Weights of a small mixture-of-experts language model, trained from scratch on English Wikipedia.
Experts: 32 tanh GELU neurons an expert, a sigmoid router, a shared expert of 64 neurons.
Below are experts of layer 7 (counted from 0) of a mixture-of-experts language model. Rows are named router (the router's row for the expert), up (a neuron's input weights, with its number) and show model dimensions 0-95. Each number is 500 + 50 x the weight over its row's rms, rounded and kept within 0 to 999. Numbers have three digits each.
Before each expert's rows: a language model's description of what the expert responds to. This comes from a sample of Wikipedia text that the model never trained on.

# expert 37
It responds to: Section headings, line breaks
router:492474545500536526476473485450425490450521494519498438488511491491461566480540544504415557449501602588469452425485498490506463374537475454572482481537471536574496478610446534443553419543509477542558484524508546567588433454507438510415473434416479438572561502516543537643522540565571485478
up0:442533530601523448501548524589536525495528435517467511517460552516525594438463605515449468524342424416458548526477437474485383533555500467460421543521496432479550544476517575576478592562442472522501416449572477529496494529465484445496522564525496447546476581538513500510524427486544538479
up1:456471495428528536508573500432457498459461487524514523445503600428450611508558539527506504533409495510531447566445447614517446495524565389507438510495538553577520540457499540553483430418521473438475544630487474457565442407492484527595513517449469481540515500505500436436484520452584541560
up2:487488453531527446557507566613536528469588458551528509498553564488499488424500494486564431574411469466502503497499503563565518527564498460413448469417517522524404480528498560512474399500452595499512572484492496477458399510405508476466481503488519519529398617399494486476457510575561516602
up3:522563567528581411474542475425553431501464524557488555421501461449577485444548447510412448530494573475547470443460543503445573467473476434483541485449618510517520413607524561511566467543472575507455575451528579536493521508444480513496527430428504458534539478541459532540450497560549475619
up4:374544567411508540469579504421373537484473471465519456509495506436466486571450473540336579579478496546495545532467507519511487493520542471535545546385500601542507478511487429555505433514417474547446551550474512563528510418533574533458456485497534539505447479509559539524510495589526503513
up5:447480468549543511539523454485409493456513482511425573500515522505535392491545426542533489495379511487384477496514517398549525463547377484533567524485458406469465520565573461536569460562454528499506479527485577564445446576541460522464471432494519433572394545482510516548503596535538544492
up6:509466459445438505474474621421407523512533449440525479480483505533509498494577432526373498513503540523508511418486533575533470495574513458457562497387526608419565500557437515416499464446523447425516456501459399550523582454472479482534492479529468506522504568439478543556436572600489539499
up7:462494537477448483461483524506452422514561515615501575455459432573459542331518454481460572509439532553560493448487438541454538479427409501448508560535432588551505464520450527482578425529498525428458493427585545558510498511518465528529474493517478515518608495553465572522411553483485541466
up8:467518557480574504481512596454496535457485448530473538538455497475538471499494448534431480481421481494460488536472389454472551477506467592524564497561436545551489458499518505576535529547393529565478603542552383604456494482453418511479416530462460455466477474522459429555535529566576622557
up9:532533488451540441493518495534333485489467499487449523505507481507496593422500458501477554426501533473549514586464605513495378508504468493495458579534523398570482522550473467397456474519482462535490552559536573603494464496565402523419492522541501565547460513577485601554459477504465473441
up10:473396466510447552437548567638460530484511511451522475460522524496502474458510588505482534489446419389449535538517450482569432522515435441474473531507448566583471439579519542495624430492436532472505462508473429462554487513511406525515547504552433462466508575518504384520536541556532531573
up11:530520531410551505517564482486432503606530456579497507513516532515494554542517503484407412560528519530557525578468458450466515479570495473474537465494476449447480515434487525494553446518506551539465518506438495537444453587443509570566522410413639564471501487505488552469511379533601570388
up12:446513563474469432475511488390444479493533522529448447518508466430472601500577507561485485384474553447465493458462574533539479458543491443536483438522448439519515453540442425484580457561486549414543448565500576569571437579472506498484529526441444446550485484541446547602476601479490556425
up13:487550519565551462500473496505489509485538508537522520538486466493525590490549469516362474524509464479486473506489586464435441488421451493551524495424642445506547341582509558461540537553432451512509576518550531586445485479492466475458513460457467463538523473590495516569485560495491389615
up14:496510514536582425550596457460514481465481516539444461520505561531583472440529484563506520470523570546439451526449528434518490450488494431555482489421528500501534479539639477515525532500570398452507463519526588588377556505439434522475521479492533443545533443573431432561490467573460483614
up15:486546466470489486552420609575468466500464471507559501549512547509542561524459523464407529510495519551393503566507385480529483497466559617521436490467492479583472527573573536411533501476414437559407449573486505508465533473565414440498481492500605547485462508524585499529493492442410450507
up16:497461396433542538535387542476347550485490454455499531483456587524464457479492445511529511386449516550474492493487501491633561438533493541506487503565448542545505561522459430492495417483471478442526441497463554591523455462543402518455481521491498502508475537564503435614483572473432547531
up17:463482490529485466506542525383459494514574527504478443445518484564585543519571439519439478394477492518522511419497564469548458479501418456567444540512581549471554453527442552483421360439555488475544405478594559513502481466558495520467486492482418589555604454519515499486408520475442502487
up18:459511431531438422462634538501612480476611524514440516460397526534464514512542492527522388551475409459482525479483483543469519497475421461420439502494566523479530510445542464574436552535531514499492427518539506529439604517479433463445519483592436530538496606448496485458498590520480487560
up19:535521502478519408521570468464488554555536482556473460505368480466474613507560528503421479490432493392422445471509527591493551539568457436542493526435564468467566469469527420476465552526445504500479434529448526482572492533487481494456412520508488592549585479491559558489449593425569496422
up20:479477546353498462517462522497474526439548449610543575541501586447458459468550495481599518547441492436430565481469571594547551502544518487512481476437478471461495574475470529474532567407514484507435431504520515480458495506486456470433437579559528599534514512386513521509562579521528593453
up21:523551563544484470535465525455481421479524502599501518439528560529518512520486469566445549464511448586516457469456465583495414417466512479453565462477453543451516510543549418541551347522477476426475438543589509477517629480498411521500494477514452463472530531594492552579501577560480504597
up22:472434517490490539539430626461381480454511525514393501526470529492483582478551562480547435437437535507504434499471432554509596449562442496518520495496462520534513493597448517498511481480528419416549461523483527498475545472555387492511510545517496516556489531421395489560539553552521650470
up23:510500560589455421488547556499493542486459439560470522496436474528490409628469511487357460490514547505466505416504463581493504456563465481480538533444502559523611490595530491461564465448491434481507501460444459505507537471487418427495523500484414499525562579446535609516546616536530520531
up24:431466521456511471505564493486423506517550478489424435585497542484464576460537534564491502482413523525446520475484562531608527500626515500560541480531466515546439537476469380474511447496512467387504419455415542612533450453547483428546452528537517481557429474516555474559563524546586490425
up25:478528534370560553508457479411405537500432463507443527510444544470553592473546424530414425437498542474450468531520541496579534468486453509502473520536430462519454471542548452434487449562455487532521382545452494554513496548519472497445528477490498493524448469632588573571495577505551414462
up26:488496491535480450449636554539602492510570518530454540410431519543487557541518523525432430593400467420456520530471472611475554502562447497440520563536544500503586508440469485535491470628499527456501432474534449485446532448518419499451475421553454514532503531487526573482472607518484470527
up27:473485556494417534547476591506434495513489494555532562466500517596413540457560521508502506566494512505503492475459539652506516468520462457433447485578532580516481465588445476440471445556545497544478463515400467528499480478520425519448509449515533513552436637504398535567400481434572462539
up28:481477477398486581538538508480402493477486341435444605528581499597444513455568521500548452504515460423491524524492467542500552407492462457534515518480558567519463492509536594429512382485478453491507471510478505470535449589566373546473502546494542490501549500490538528518519486446510589445
up29:452509575491567448454522475448491525547398572469475532507461518485474534532486482545519404379495502467410540488451495590492594470564516581532487484503526427509520557477469471497550527580534533449513488478535481478521450476589406478531367507565462540494520459547572614601471509527461549410
up30:511582562506537432523534527396442498502522502514462438533475558485447515546574442522489495497432503542441484456480542489573556477516502436556500443470498524551492533430442388533487428544558535531486479518477534590570437473550447420462483475649457628501456543428535533615481489538551469459
up31:540430523498475430523527532569480559527483491518495530486463597522582512495544472490445411484547504546424531452531516616505482515502487539348499573534565607476493421562465560414491529538530415438510535485466450487544455468391561492534491500436463495502520536414518519511383534533434574502

# expert 2
It responds to: Commas, prepositions, odd fragments
router:522423462502516391428600481467492519548532566539442448489522460505499467436485472534581588586547536531508456518476529634522539496471487511471511510476472542547472451497518513470491526475397548445450522554448487542510480473529465504383434457441424612573444506443445446509424500507636475482
up0:493490449478515451610457540454437537533508487497511484557469469508464419572523493484486521509463507461450469494442497622496562486486517435495512500460444491468505428464414476526649479512435548478505561528463521496547500510624457544648419557423497588494507534496512572427553509459596427469
up1:541568522497500581467559457513484494486535456569597475495417449558484452528486435614493550520473531460447455482461455503585558490498473542483608582507469563520490501524536543577524447490370495447500485513410554621475463507447510474453490496419490513482395543437510540505508449501544634481
up2:455507515528526514439506499502550429489571454475504432528486565489484643465681511537511504498495513441468466515509486571479470514489542445616404532509426537508431507492467432476459478498467466432544511491412512636447441567543531501421505506540464450547587465478586523551535510469495555474
up3:514510481539470538459532504395501517515460481602491432552476473548507616473599523510486595415536554396465524515478506513556485497508470476493484514549457486475479460479565578439503478499413568469403516548433469581481474464401543487587427480451508482517556560458503481596435530381570470527
up4:455551483526597507431562561512433494550501494494485530552548473500463466455463354514506549541525504550556540470498526578472475421478477511500543499510558647526466413505550467422572475458409495536437375503488536498533477510436456387530505526476454548467513566568487419520482485492571525586
up5:427518493539489487459551476453574493531566529558464504532470498499496462545510519480421525472540522602532448394467512537456528501536494433479507566416636568483478580527422413545522456540414511549509453589450465583481516553482487438428410502503447536514499490582584612443476464527554463536
up6:469447471463505519443525482490477630501602508490493398495556526554464546481534419530384445583516597453602572507471530515425539478534438480500500506522533552555550509485475490503506496553551523461427476457422468529520346458499468448521600454518481486522449546501514546429491538434527459589
up7:419495497395541434462496461415489500551486359555501522504540520584533379543524518500471464545496514489470532526504426522514546480501444435577489467521456478439571508487478465468442526512535519509448432493537459562498482512634504484508455558548542533555417496520578564603479642487466447456
up8:490448477499480468505564595491432487468510485558602474545416614416507544445520567527535539540469515522432494524475445461560569569477454477498598593451553441478467529491502589472468455535440484487492492525463515552476544623526489458370464406440457522444539552521533511492438584541472463488
up9:508574474470486536515505489465515531553459600496527533551465426483574478454456489506470491496490533424463508500397568534577481530451491595388524486528454479479484397485483591465540401414552469496513491559582481536592545535483426556473481507484441512473557502566427549574436476512579616564
up10:468427452544497455471475520401474463568444470503501552497486461509493526517462477548523551486372449533505441522462584557510485418577418516550606404551492480496537508509472420445500540559494526451453541566580468437524544494605497506453518514528484516529540490474615483678481550477481478496
up11:473568472415564625520471541581580593496493470560436435511475496509402462491472492557519521535388459441493496544480555525558466514481516590498414495483573484500587539512526530466546467436522491418407460512499462517522538560456409558470398508549485577467488547546513519542455467394523488530
up12:488465605532470474434560487473447553569445487459496493451580552526404482490557499508456536448399518481499556569510552536537540491477502470547661581472560436489485453463448527494546523563442504443443512492470532473493382588551495477437459512494474513556444518481471481544431556470538440632
up13:508445469508470470532514527527540470484450525516522450564543438529512438489530475570428502580476526535472527530495387552581523554563425542473603443423445540455466468469552545520505535469592489470471454586452486452456515552489435419569447523496508543566467534632439563437496472505565638505
up14:496525496438464414471472512457587562521470408598576581479505501505441487459492523561503577546528400376507544426486425512593519524482464515462624553461502462548437521485495460418514502552484506482412644505487533541509456577473533532402470466491469462479465503463528437516451483509540504473
up15:438535482449488503515568546400516496422466529491540508499558396520461424485582456503490477442526437451466508535490500641535481533471623562462399495442462566468415446499510526551536435610482508564434483531550547473508379558555474521524486474435457553502449417520518558510468524515539517492
up16:471476445485545492453596518532525458551595521457489511460454561474537512526503478516498487501501601502501461490470509523470495426538502610467419549535497518591522513515528580391538451444498454517461354506489487598428518501492419484517521473518490498473561539474440585448556551378507486651
up17:508429479586547412418489572425560433585644519478461482531451575446499487462529474532517523482493531493440521507493552574500510537501461420439498562464531548485549492544564461455576511463443437491442535519451452578436496542433474492463487579374501474458549582542471529535500508561597458485
up18:500463468493536508445498544513490584539549564462471455533442514484557461423460506509539455458490464448551523508456541521537424478565523494439507485533450553463507510523524526536520529487474585439509417560458444511500547524582466496576377452411467500553436550552412481661489507358515523610
up19:408537447574426578505506538539607516519501536484529506534516411611485517487521425580480508410531560571535451511479578533576490543482482517409608493467503545466530405550551536483526483585476457455538487495501397480486422467465449463468501473408434463453549423502532532528569515544524478562
up20:469501496445490524473561462503432551505509480603484487501524424503499435596487477486544488490519458489401429464449521515567421551602525538461499562440475463517482424560497479528479416524462503502453574533517511590541395520587617440416427509501432478590445535463563465554539489468596460478
up21:630474516364587437481438470532437511468544474488499525494540521465509435562530564520554503492475574475512510493440515506557497579496382497452402477462445462454554563520556464514525468497438431429607519604501557483541504512524522558414438507525418498532534448550526445477412516499477561470
up22:433439447437478487451458525425509522500405594433513513561555488472426437466485464572459526584566458411421455576440489513567464560507460498491539554439453480541465478478450559463546552536495553486479534542501464559545452490460482567534477553461489540478569506460434429564467582554601508618
up23:513459549575414535556484491438555443468403422557530490489521633495459456532525500532437535406469521489484564404473602555469505638487436463562524480466603506507496470480501460417553491471480536511501452550444485522524489534446477506504401565545519476536474452538515501437554490436578525419
up24:507512552479649437423487492476491497493463570507546586504518573488461540559483502492511494524522530521448439424448508596527507494520628465473421490535503519501464494529461412484505403505485558440481520551501512525545492605472533476452379422539443585508510493445457388537447549443507599484
up25:435411414505478472497515498565432533563432586556440519566535532572434490433494471580531559552487496486444505451471547577565451457570547464385555522437450472490432533532442439517535511430426443403390561540509485520584514484479477493516459482526508561536543523437517509490483580514547577507
up26:423475468514461497471477511391448490494496422424437536470446456538371387601567513536493556515484501427512573410446507629498475458565514471532529565487499575492484491526532493581511486445499498481524568495454489490581509466456483469454470551474500608455525458580560583570505514432460514470
up27:494370565492525534489484478540502534487544522499502523485538492470452375503545515505531596419469453507540516490437533496488450374504539583578520518440427605572439399457525509461475458492517576499486442576597491569593513507454545525437505415454447552527516494526471533449409556511519497478
up28:466397456475477538501565542533529519623534499475470431500486481530497521407556443483494496493543427554543565457520556477587482476503441547495466530504512477463499475475531455500568531498497401450455408434486617503568545525547440566579356535489503608476602467471469469480496488434499570459
up29:518414500540508462422535472399506382531463422565483484504474521514553503565588510509497525520433412518503494627432479508527546482443448454609478506544484514598451578503613480441520475529443498486548518516514436470531483564528503531505486456492427558568461582439436443516531500484602539557
up30:532457482459455486441579537369449569513538524547441569602594463439488567547535431482510552535542401540497496502420493521496480486488465520502505492544525487456426535440502421444457534475480474422431400524548577590547526566562423496456447444513531513579524543466599498515454487462552534479
up31:526435543476542518568505550499481497509524508482421529496446416535520507409520488528570465475468590473440404531440569450488525571522467493577459499594439459499468426512545436574470518474425525489478531521560543606551599558501551382486468547516517584564496440489478513435588599468446483517

# expert 39
It responds to: Clause-joining commas, pronouns
router:548387503587489433467476444474453515507495554472490501496463573457574435576457486386576507481569455560569479489594467480515382498466531516459513486532545453581575508465442557591442568453463527491492577534518478419478564437531519534524550483515559425493523499397462516517530415465476446525
up0:607491482457505528420562524506418510507534498557411441501482444510499446513529505493473459556408544454431501552484488595608399508522552469515515438526606450442518498483487524497477501477528440447460449532481462532498475535502384464558438528508562543529561511496454501428543548500599433652
up1:548396503460475445538504507427439389500486504609423522506500548544543484473488500487493460443462475488453610461476441554491573475590517493438627564452526543560530440502495546447552439505442528490349536551547477499422533462470503462570488561468486496489563587454463519498461453534561470507
up2:540460476487511476460501524414419512537527490545380550474586575517563491569575521538516432462401358461457558440493468489549448461578473418505517541513537574483473472447480445466579469482588484485413445533401474546447507543478469462476475544512563457557507570512522523460571556541467496450
up3:411453559477535436549408496506492507484498552592497404637429484542574512483433553507477424504444445560446451548507602557579470500524527507515584527450505560533539467495591528471505545494391411511514533503580496468501506458475452434575516443466495468410567480517513466541452542503544548511
up4:416460511527627504520473486491456520566589504396525465549451581495503500609523352518464436544457545508511455464509524467568441579558471523476484516468542525557531442492491443510486502568420478476501543476487484578485551526515420380418516559475509466504415549462469410463547453453496459507
up5:491510525457516452489410462547494423484563536538554469480507563491475515561520491485487338442582379476462561407522509508568432454524537493550578543439532534482555409529530524479498516454563423561474482595498544460487505537526375537548452474526566469495538524429511497504470575553425514441
up6:487500488508496421414479465438633547476463482513515469608484526483478538530510512516449399548443418556475540564475564567609538410437445475451517471479541476568452445521554514491489501509501453520483559500408481558497350502549537547465507468497456525581523509554486450500469571564451421568
up7:537394520490506468482509558468393641558511478558400520470516572491606509541555528521541448550445425530469535504510458549618454512507467437476546533587481505451461455519455427498530475502510480435464483481427516502527518558462554429460393492525528489533581601476517549514545546425444495552
up8:520489573459515448404472523487460413560462540478439576578507472523429432482487418517509463493488459406515478550471563649553419465522446546422511455490532485496549576446494540497565518528450514465457543612461522536554483462538393467447531472503513449509483536468484600592562503559523472555
up9:535440516505457512527546477437430422475455546489490479487544581542489451473454515505578443413454562536416487529474500567489554448526588551369559613558522475489490448573538551519477454488583511519484459507532555533440519528509423514605467529519369555413581500490478525542502525526535472423
up10:532500606529493438526401564476463424519501493532507550548427501485540454527465539519451522470532458562476448549462457506542471607550474448556469458555535488509506511473558393549491566531524522466493520541477662451529408537499478399475526527385506384417488487486483515556547522583482553474
up11:504461543517511501594459507503496477506455394499403606561523472506473451526508547523496474459406423518441469362472547605542418557489455428580541502465545480438438532504542427551537485572477438521499543483473508573509566545567472451410443495544602477501478494506555479496538487524536413459
up12:545439495540463487466506538497554426549418506547452600482533519527444593484479531493539363505430536473485422592452399510469497461579471383630519545535531517431395516449482503580484414489541473514496503402475478504455577521517499515480462552484551521494509510549513505516493570519565552546
up13:513450567519457438544517508455526502445514442522418464460544543510607566498512518491506396439404578552491560515491460614463598477595443463535525557518434493519464490562426531433478487524576503496413435448458526488468572471486477416558558526485419490560559520470481493542480542551483582580
up14:461490456495470402446492487367475592506647456555467499415476615452542556493624484466534426432491535518494507505496570501565459488551504504491571549477432455525544446547505500519464442459480470521492491503421530511516524521491536376513518528445552514569450513500462585484518567466405521533
up15:550518582463550427503542493403480545464480527501517448532486562518521501504496469530505435543533424559402564454490474554582521495519493410566460481510574480592506458486494500549599468497477475469406514521419549538530513564448517423464545480518490499495548600529424387497502544500390436630
up16:485487527498575393561376449511501514557453541503449611555523549531579502506507568501531532510416448452555512503499440579511599476545430509434477480541544503499458546521394419501521426504438467379461560560549515467524548505567525509517504521452511493497417544452523587523437557519428486449
up17:429427494483435442457430513534590527537547507469430597477550529493564486462511611478527470488485456511539531446453452582550461447569383521441560506555564582557514408533507511473529492482547498435379510580391517500484488500515484541527481548463562497541486592541484469551525545513420448547
up18:500453567493522426464479529347538450524512467561461532598494512488613516506569490487532584407515369515537521432514506558512465429524424479446470483430469527627489434476453491502522478547491516433437531555470520485507515529499483476439557576535492429594578520455503527580491532492504570504
up19:516525524480540409469596482365437448520485533565611523519412491490403507503532431492449505420450374527425554499503475513535461553529506507472564544481498491560532501592526530470547500581431503506398552526398520518529398526564594493537502514503502543549522550487484522474484500462450437544
up20:338522565514530512530380489458405566551550476597469578516537503537601552542416552479502386428466504529520567483515484471532505482584485445481518531488450570447475505479476454542533435517480382527521432549549533491542552467418400507485478495499481510507505471551482511595477504479477532479
up21:460418543521535481548523499524498419505545519447508563554462403487499454489663433530513510371448524468530482530486555404526534423593436470504503515468546510557528471526490454501474473496591510505550536494565525484519498461590438384425414492447508576491485549483509537494431454521460511396
up22:487440625501528488441494483610543437543474515496541585538524471527455434460493515525462472547448442498541524501481535561537568469502391515558617458578475549492524412530474545519456443514549528501434474454535487494531505525507465547465379454464548581492415551538461599405419466480503558554
up23:499490489499453452591517455531568504552493484443537526592510533483513524522606480523535482454416537550514553523494392510510461522640410468517546519551506470557463395526428515506565469434466488442392511538538468525508529474459418510538469426486570554470385594476574497515478498414542476548
up24:471514433447477516460489484409473398580542474464445517551469487485505526570543503494509520444413445407554504496489433548597430535564567531517487488538478416496528507453480492517476459559472490451481487552503503519547390480529584490616540577534475481490411626487555565543542501539573599440
up25:444538508513518488498473495441599468600485544555538564521459488552513476520412406504485442414529379467518495474446574500566529479447386466446517546504537502543532558577560526426481406509482450509432536537549492487519439447528523540569545440505502549513539500497464534568382506444491368500
up26:518461560524563411527424539417350474617575472469533494597480510476509487437532481496534616444497476550539463496504450454570476490491471474512436477543606497566533471465483501481529480512447487489512501547563505490537403500504480409479505513513568409479544519514604480543386540452537498426
up27:455553376457528463536544494585473496569540507488532568495404585458502520505489522540568506430476413518490576462504535470443483605520441471393472543419569486532494447574482478491527468575394436453493587503507490499497475520555615422484545509540463467510518521440545579547461504501517450586
up28:467439504425521525517471469569450424523475517512440547516486520597581517513468512514532403413442478473453604512459472500465516522553541536447578511513510508538488422508476490490517509575450525369429518521466539481430634496486446486554480469523555496472535556525484599559470484429606440621
up29:424535573507541526547404544514468550551535496492563512530531529484409514561487480500523535465500378518511492352469440470482477523449544445491488507471611549373595448564459533451449487436499452517499456559512507481533480547504442527536445567500580503566602458478497507526443529416486409526
up30:567479544529520435590487500477486517501546485536480455514446509520541527450545367518452490455526514510525465517507576440600535476497446525404543532476512517560479521483595576429559477542445548499503471592487546488541446441451411491556565454445403473457624471481481576506385572552537465461
up31:524534456478461503579500496367506448492551450473459495548513491532461524586576540533480419387428457442503504550490534574495526451556499494562509547449489548443439561422493478535590493562505511491540484535414515557442525432480519464349528516508484458530472477505584609551534530515577487408

# expert 42
It responds to: Coordinating and listing words
router:494392488559532487473462458462517523480457495524515443457439589431558450518468510455520554499559504652528459509599528509559423564431583526451507477508488549488590512452458547558418579423430467449511475513464483377495513500464503517556516521489507446487555463465453516476530458403422410539
up0:505519500453514439509536583468537522526471451501439502501590530507597503435557570498478434518578533496493547413463545582488554408544505504497581491574444539508476488480521511387531461567520475557464440492393496469486419443498427505340516438521478444541529528466557539571474524583454435480
up1:457437574526521412418470544431483579459481506496428501522489511498528551552491393493509416482552522569534519436481484463548530478499515518451455518562544520524571505548482551407564454448455481500461388552575546483614461456462447482537506464476439588512590538530457522428409503506393517576
up2:412438581523625530568472507540451414533654455539481498473436457464461506512524569496463468555410528521475505540493494542468453506507541506505545501558554519469511530527518465497475413539484386498458409439505550462440570578535445421511435499503506439514521520556484577506446452456616495555
up3:448475444485469477573610645501412498483432456514507545567393498548485434466521555589463577487596513559487491599459513573490482561462462535468480496536447475546430539521465491392499520509486506483462487433479441506500458522483448517440501494440537444514523546548569512405441467559427485580
up4:588512461602534415547411517412405482604627420470515490486505493519507467502560484511502510509482494473572544524516493497465526540455443493531521581419550478503569516462515504463410501554515574455490509598552435541525553459454455458423464478534490492428504468530519460630494565392489526510
up5:516446483513473392534460498584428658512540461586479433482530567490450498433492442474520476552506517459462512483484531528439386507504431473457565525485492554505439397562574606463574501537528539504384487509442508507513477539435455470430493431511545467475473516531486436443447567520484417486
up6:536447585488501461541475456435482499546494425513495577526443454496519536482603493478487578376514384470514483466494487560570494570517510542470519536392472565552528484512501493465522495494401519449448432595486515512483507560468513525552498444516514466484631464498547539558375505406473401555
up7:543434524485471434407490543503469439550491460459541478549515507467575503457561512498467451500504426521469661460484505489555456566456459509455492475468472605461511516484527503477509545547486452483448439506354497498566500573458425527563530502537475460581635509548582450528425465472465482607
up8:511508519471491547552468593539449445502531419548417509479502480529481456537506569532470540485487447473549454482478567550675454425570525525465509491477361590547588499516462513496485386535532427442493463479585495472531477437532523525470543531423543593459405490491529570523444510501534499475
up9:500500484531488504516460585543427519537594495464485433538616457470489493547439558540490513482489506527336504471480464449529466557547455408459480590536455570559547592478532411503487517411521463508498519431437488549498503525422559435565506504497451465584548526573503542561454589488442447453
up10:532522420443528639547445542491482428469489489564433509467624551503461519507531550519456480494465401484492539490490474540572514489475521524439601473437425519517411517530529564479482493473469436517500427586517518465425561555487466433556484582436445416511620508494511505591488518481554477581
up11:526468609494582502460472597467414516569496498559410531491458513448575428422482447517502491497569432520554495423532511504503459585447568491446517509504549490522525491557436398496521457469441477394437478563503498484580489577485443506517497496518552481511551540527551505513469504430458445673
up12:512456435475421550507552578436577409548528404597498537510522481546527473503434492495467483492448446542442573538494477424487570490546493483408495575551460521544530380542400575517505445536473509489370530509535473473479505424443593555535449488529483452453529556403476537484448469467490536522
up13:459486519460514447509475473408546459522453503552522492488483530524485455523613456505484471431523416426456498572521526490499440585473482465397495590414525559415496513569500578535518513558476415424529448602480552530475463453502479429450494596554417442445606508538498580537431487446520460526
up14:451490478577579534429388452480450382462569513521453571497560560536536537538616491468512513476501509520517483547511565559492534435553440587458549543470522508510476515485539544444481434449534536455504378482442534482551441479482455484497491531435412417497512515502511560472402542503572621458
up15:459364553450571492605510548581467589548533466528426521482465518466583435464502529485407531587512386474529509515529525594549431569549421447468531504472429519561516556579554431470525465519476454473464458431538480480538475512442547451545497576500521510502527537470483531458395492554468476528
up16:419501506506550414556406496566503397476467472532418550523462583521490511448542534488509465546534568479455451550496509417610534553474505517474586502438462434485491587488570532503478503486477375498487512442530590597532550569524405504460495464505461536497556507475556483588407499573469549462
up17:501443454517537514478432573453398551496422503560392479596469586486529445479523445541468482461519542567478472469516524467651522519521534483515528577572532549497505459475494545467439470456445379499502503564445498483585515547492511375542487458431563519477436500507545477448456582442453510555
up18:446590527483567550452415484593514419536568555504490509510504507495427446535433419488472371533567433455444570595466494526449486550473437567443515507491511545522457508518601576462420525480476466483479447530472553503416467556593409505521466492494521524504542511541524411509443484518543512604
up19:413402504506561535530449534467397476547460516613379510436582464471426427509550536567457530527501566514501568487489530508502434483571467425545459581487568495491532542476506410487521497514555490442452506495405534522508474519516538521427522616488509394519538543575484577447491471463484552457
up20:498396517479534494494476528468411556537560425548496475518544469516546506488560489472521501381476428468434508488511541524614469506520481451413462524510457558619499463537453543470552452540471474479495450563448487523626483514437504537396501425461482504540595541469519589580433541431450463579
up21:440468540536474432472437455622435631537544507541524505477466541477583542425527565540521524527457459434503522462496545532547484405464372469555510444450498469492532555455460493389458508497546502401528501456519490520541475455488488507432467474546563472552583552521484535495510543496372602463
up22:485433639487483424556427466565462475500504480576439472531449500504520531515508538496460432481439519532424445538490510505616442489662527502434491512495475510607571564537474419475527480578457490446595497481491535523468459541496523434478435523418482379534542487516548555546477532526489526544
up23:403514496428569566432611446500458455522562537494492416524482570580466527483470517559522542410457431503508507582450447471460466481494554491403529566527446465503589453570487507464426447489510427459549447569551526561522564472624536504479412518447486463550552462560450475508550536447521503477
up24:502483673520459471530478512517450542490525429413424524495538534501506519499460517496500481385543556514443498469480481460503403524524516447510494445499559494553581494551488540486527420386504461443521422612563528515557487556533407408530519567429448395490506497502512458523472481505450600543
up25:454483516440525428510543519510479536475458453544433564572517528447581496614572528480521511503567470533531520464472496486601488475520364486413630508479583531533470401537532480468592527505544503505462491492469435431470530501561553576516505531457506485570489524340457538543449477510532546523
up26:488511509535514440506416503521518449478529492562397492498431393555425551575524600488461508558447477564485509525483525453511470481652515529524498461499558511542497466483563379514542430479483398430497438512587513474436521534589568373585512482474528467507503498572473539501548477505434497479
up27:499550592452443442559553600477549479481459491487517542471506512503562420476535536503491423423468541467556573369500397523482546522523451507432563487500506561529517418555494562504482533496524534444421514545552441539497429475398476477536523547500523455486572535511533347471422566492437556513
up28:543494573398506577575495559477404475523599567527501458537486495461512498468571418495445486406476433422488499487502573443606447481557500510497479521537431548481464501490532564536519408509530461502458489572467571498585425505489474520483439532475521485513587504436492593435515416582574543426
up29:541486482510475386473445488523499500559462636471511405534477553486639487455562470540495362528455515486469585500478539528553434466483534412431473511485551558493473515582445561433469543536564520495547427486463502485596501532422419505522460537514498442576541502536490498482518597547459479471
up30:526509454520464506470507527494623532513472523466408558582492470556591567580486457527450524432468465511516502465473532518519584450513435445505524523522523532443424457536510579488468460404465489401485444558545494527514543587431469515576553399435575505520469584548428501588467446405474460543
up31:483549630537427508586506448472484483547453615508478505494484451511552497536569455516505478477436520522527483462493497486460453576463407460530498516511515620469420425483525533514516449515586418402448475507389445526580570487574468526585533529426460450526513542591420497472486507512553499568